Weights of a small mixture-of-experts language model, trained from scratch on English Wikipedia: vocabulary 32000.
Below are experts of layer 6 (counted from 0) of a mixture-of-experts language model. Rows are named router (the router's row for the expert), up (a neuron's input weights, with its number), down (a neuron's output weights, with its number) and show model dimensions 0-255. Each number is 128 + 32 x the weight over its row's rms, rounded and kept within 0 to 255. Numbers have three digits each.
Before each expert's rows: a language model's description of what the expert responds to. This comes from a sample of Wikipedia text that the model never trained on.

# expert 11
Surname word pieces. Middle and final pieces of Germanic or English names and words, such as son, ford, wood, mann, ington, ick, der.
router:083090089160151118153165112147086158107102107099131149196079162074137145113130131109157140163163110165197107158134084120085114160101144099156169131162159140074149091148119122176139136109114107150159112198132074134200135125130130104096113084134122058160157127089124152128172137154141129166111162118162070093109084141138153125106112104114091136128067064111147115210112147172125200145127130102120142122130069141102145102130170111121144118167129169162165165128125091139036068185119154105153112125109142103171079088106129064119104130058113121145146170122140153142176122165181094148100167144125077096145098165122160072130088148156141147082120112134073148155117181116166111103202161123103160147060111175099149170131162109058136142143151101134172120153139133110078058141119203
up5:132118154136094145120146093067122133139087125148153128087096195132092115092107097105119035151127100108152076147163143134129129094106163134092087115102120100106108130116141106157129124145112076114095176154110118138158123132083180131139173095169101110135118167109133138111139100143106084052185158180118115149122134160178108166169068103048163145093121124139111110094150156096111122182120112157153133179168093148120093144101110136156168112084127134197072183122151162120129124162142139184124094172154060129070143129115137076116096125140177095156160167134125112143075117175174162148138134070159094120142064130065163163168196128188130110109097099153106119159111196135147153106129164144152046122069090086128116075147139117093141095183130135097106117220101134106151064187168132
down5:124110059100090120171150109106132124170098126106227130120106099143164151093123105153117110131161146036149138090167094103094163125083154144138124183169129143155125103094092151086120114146170183109098207072084119115113118117178113158096112123174209139147167128128132017142060136166117136126117053143082163098188130118130098126204150120126070105166100151089165096114175118174145102153077102079138136092101132059174111132109154131101114061173103139085207071178141159129113100120123153156107170127133110143144078112133134113147125122125125092138131108124160133173093146120145133082122103144114161159109123127182179122134145141148151121129171053135146112168096109085098116101096099127115104106114140140152084156167100126112124117133166190115051120088089120144103100126165148

# expert 7
Non-English name syllables. Word-internal syllables of South Asian, Slavic, Arabic and Persian personal names, such as a, ja, ya, ara, ić, often in lists or infoboxes.
router:041103177131118084131173113127071127144157158138112142140117153162151129124152118099115120188142189164165093116128175150169114241091165153122176099149097094183127152131196154074157122103146119109151061134145139102140117099081072111144105083137148152152101105136127119099170109126175097173088130107051121158145139076090159121157127140127117166151132107108188121094078090138137123104143175081169123135098188174080156116155153085108102113182143129089106084115091075145174183111126087113127162060106136089107107111058095119128131092108146105146149145083083187168140134095146108090096127181129173128137136175215114082124119141124137057152147143147104081113137121126116134128095130143153161149120147179187078152159131114131152095118107160151107092112117174112126197105150078
up5:163117129098144163119112124096086104151132129148116105091146154125106108089217195136129104132110211080085117128136141170099119085144118123158126084127171120157095127159111137109112140096123154116139140106104102081096088136103107143109087158089147085115145107139115139134127070086149119128100113123195098126135200103123086236127168083095153171143097099081157184112189116123188100089143173076108100076156153083135113201125115158110118145129120117185154130154095126078111131145133162166100153095130095131101129172090185115124138099132183155172113093079134169127135087159078079074147111079127109188185153176165159104135154057102116174160150198131094113124082153114069116076109129137129098095151110131191131103136103093160127165143204079146110148146165129071145134140146120
down5:129116093104108210117131129124129114084088201079093136040130077161113111118147172136141127122138136145152127191132158179172081150146156126157142078152091194127165164114094115109129147166137136188179155104101141127156178091185161149163123128142191124096163099071058177187131150127164157110111083140138118113163149122094123134106084146106160148094109090156132120100110137151164117149089150090171068155102112141179103163162123123105169139073089116111100138156089153146181114092121080128169062120093148155124140131151100090155183134134097173171119116139119102159162121084124107111127149161162108100109215190130125101131107158120212103121073139173163118126156147114138093176101102125127145165159117116140166084083053160120113189154117126148162131100167175085122188166121083

# expert 15
Adjectives and determiners. Descriptive adjectives and articles before nouns (the, small, large, common, traditional), plus the al in Binomial name in taxonomy infoboxes.
router:179147099157102130107167164130111118130119119135129083139140136116081102095129132176124120093133077095127177153155098136137136140108099158098104190134209124143070120179095141145102142102123123130123225120136116130046121142128199131147090138163133086200103191072095047112176094094126069187168161159093132099155137107076099091097134123130132095133162096119110157137121090136089120089159160123107140201141125196130148115168085127091102157125111094113154155132133186148166131130145102165099080165170129094060124151134144123160108111083144099139161141172125151140121141099122114134167081111149132205116142116117099160099133132022117122166210159131135128170112122134111134130142151130069161115162116125112187087167124132148170105099140086057132103172146026142124152121105108
up5:134121103082084162088167170134080176108084108095109190100145083141129180066173120140132203133155170124127156084135129196126144185131089109076167144100166081144092103094066129161083104126120083115135121134139107124094141118108136147166167101125119086170152103090117068147186173135132087123122177133146127125125073145153128189146104118118168148117164097109129091157124065097147138188111108160075131149096052144181101122108079126166110137100078154125161099122185147144054154136166097107183104157110112136072129139092151042187173125132118117146123063051103157154134146090091125138101118114129160165137107132117099109102122121151146133146158116182129116170149122178116087173061097080105151174138137090156122091104088105156142089171126108169125129173137141154140062135155162
down5:093170142116125178137149120129110178128109128160157144108133151128191047152112111132088083163202134109101131078137131089172206143181138140116145138154090131138064117110193114151151099106127095099128112069138138120081156143124154164149117062153126131123109112138182137112164102120158158171088141149099069129181137188119131185126128105207123139145137098094208160155148146085098080112215123140209153144139046141093150112133136167173145099125138119165127168113127095101186165049108162123171189133129136114128158153165177120136054128115145115087125176127173147116089187112190122192138142169124154140062158140121151165128124109118186142150119095178109111127112108124099148171132154109090144157103159126101119102141142124154161157081163116093108117086153108090105170147083135

# expert 6
Ordinals and sequence words. Ordinal suffixes and sequence words such as th, st, first, second, one, later, then, often in dates and centuries.
router:208102173168188148116161072135150130089137130206159151120091111116147179103104120106101121144126110133093106150086103136164114132175186092139081105100068179112170098138106102104182085079139121140188150166146168143093089160107216069118095184196120142069150125139163151111136137138095121121121114125139097126154152151128097125100100121167159131124129124114161091148142058140170183137129158110137143128149122070184139145193155149121112162108100160079151165145110115082088128151123091118125148117159181130194137174144092211106075102086141117137091130091115086133085117121075085172143074136136067139094080115123149079101177111162132141083199117114137083113098185140155102083130141135119125130084096184149210127143097107147100137096138110143121087071114127126157123147154098
up5:086109133106109131144173157136168217140183119112155097072163069099174122110079121092108123151161069130100122103176157139066167145106085148123102175108125097091051142087119203119150128147130101139176114124135129118205102155157110097097119116149084173123173119111115098169110074127060151165163171090117055156103103097138063115128104154199118071117100145073143122115187114116096166168152122124119117130098149071182130158110113107151092135137115176083160105139114145093117090114116064129156172157060131138094173158157095116137071167153187118111076091064086137099128184102131126117115185177080146136099134113066115083179120095100121115149129092109111133135120148138125146134151144185087166134079131125178108082129084163139155097142137119127147085130097151134090103113130134
down5:106066148169133153123179116110122188122106141138173148136130172132059128079101114111106146108108144088160106150135099111118143122184147187150021127113124151108096178150106185097190124075173120108117113100142130121114092137115098139121073159098137123139109123164175118092142152154046165125074124092154088111135085127128103111141098147197103119146138108152172122108121114193075034152095145091159139107158096081160084118122155219150156117171145161129119133107143203085147130134020133207129136091116146098149163103128110164128138122096086134094116156123133095150112094098085141141162098173078086165149112152135105142127126080140098141172125094031135108147095052151159136103105096173126156134123149116101122156115156076124144157167171152140124152158164110088156133119132121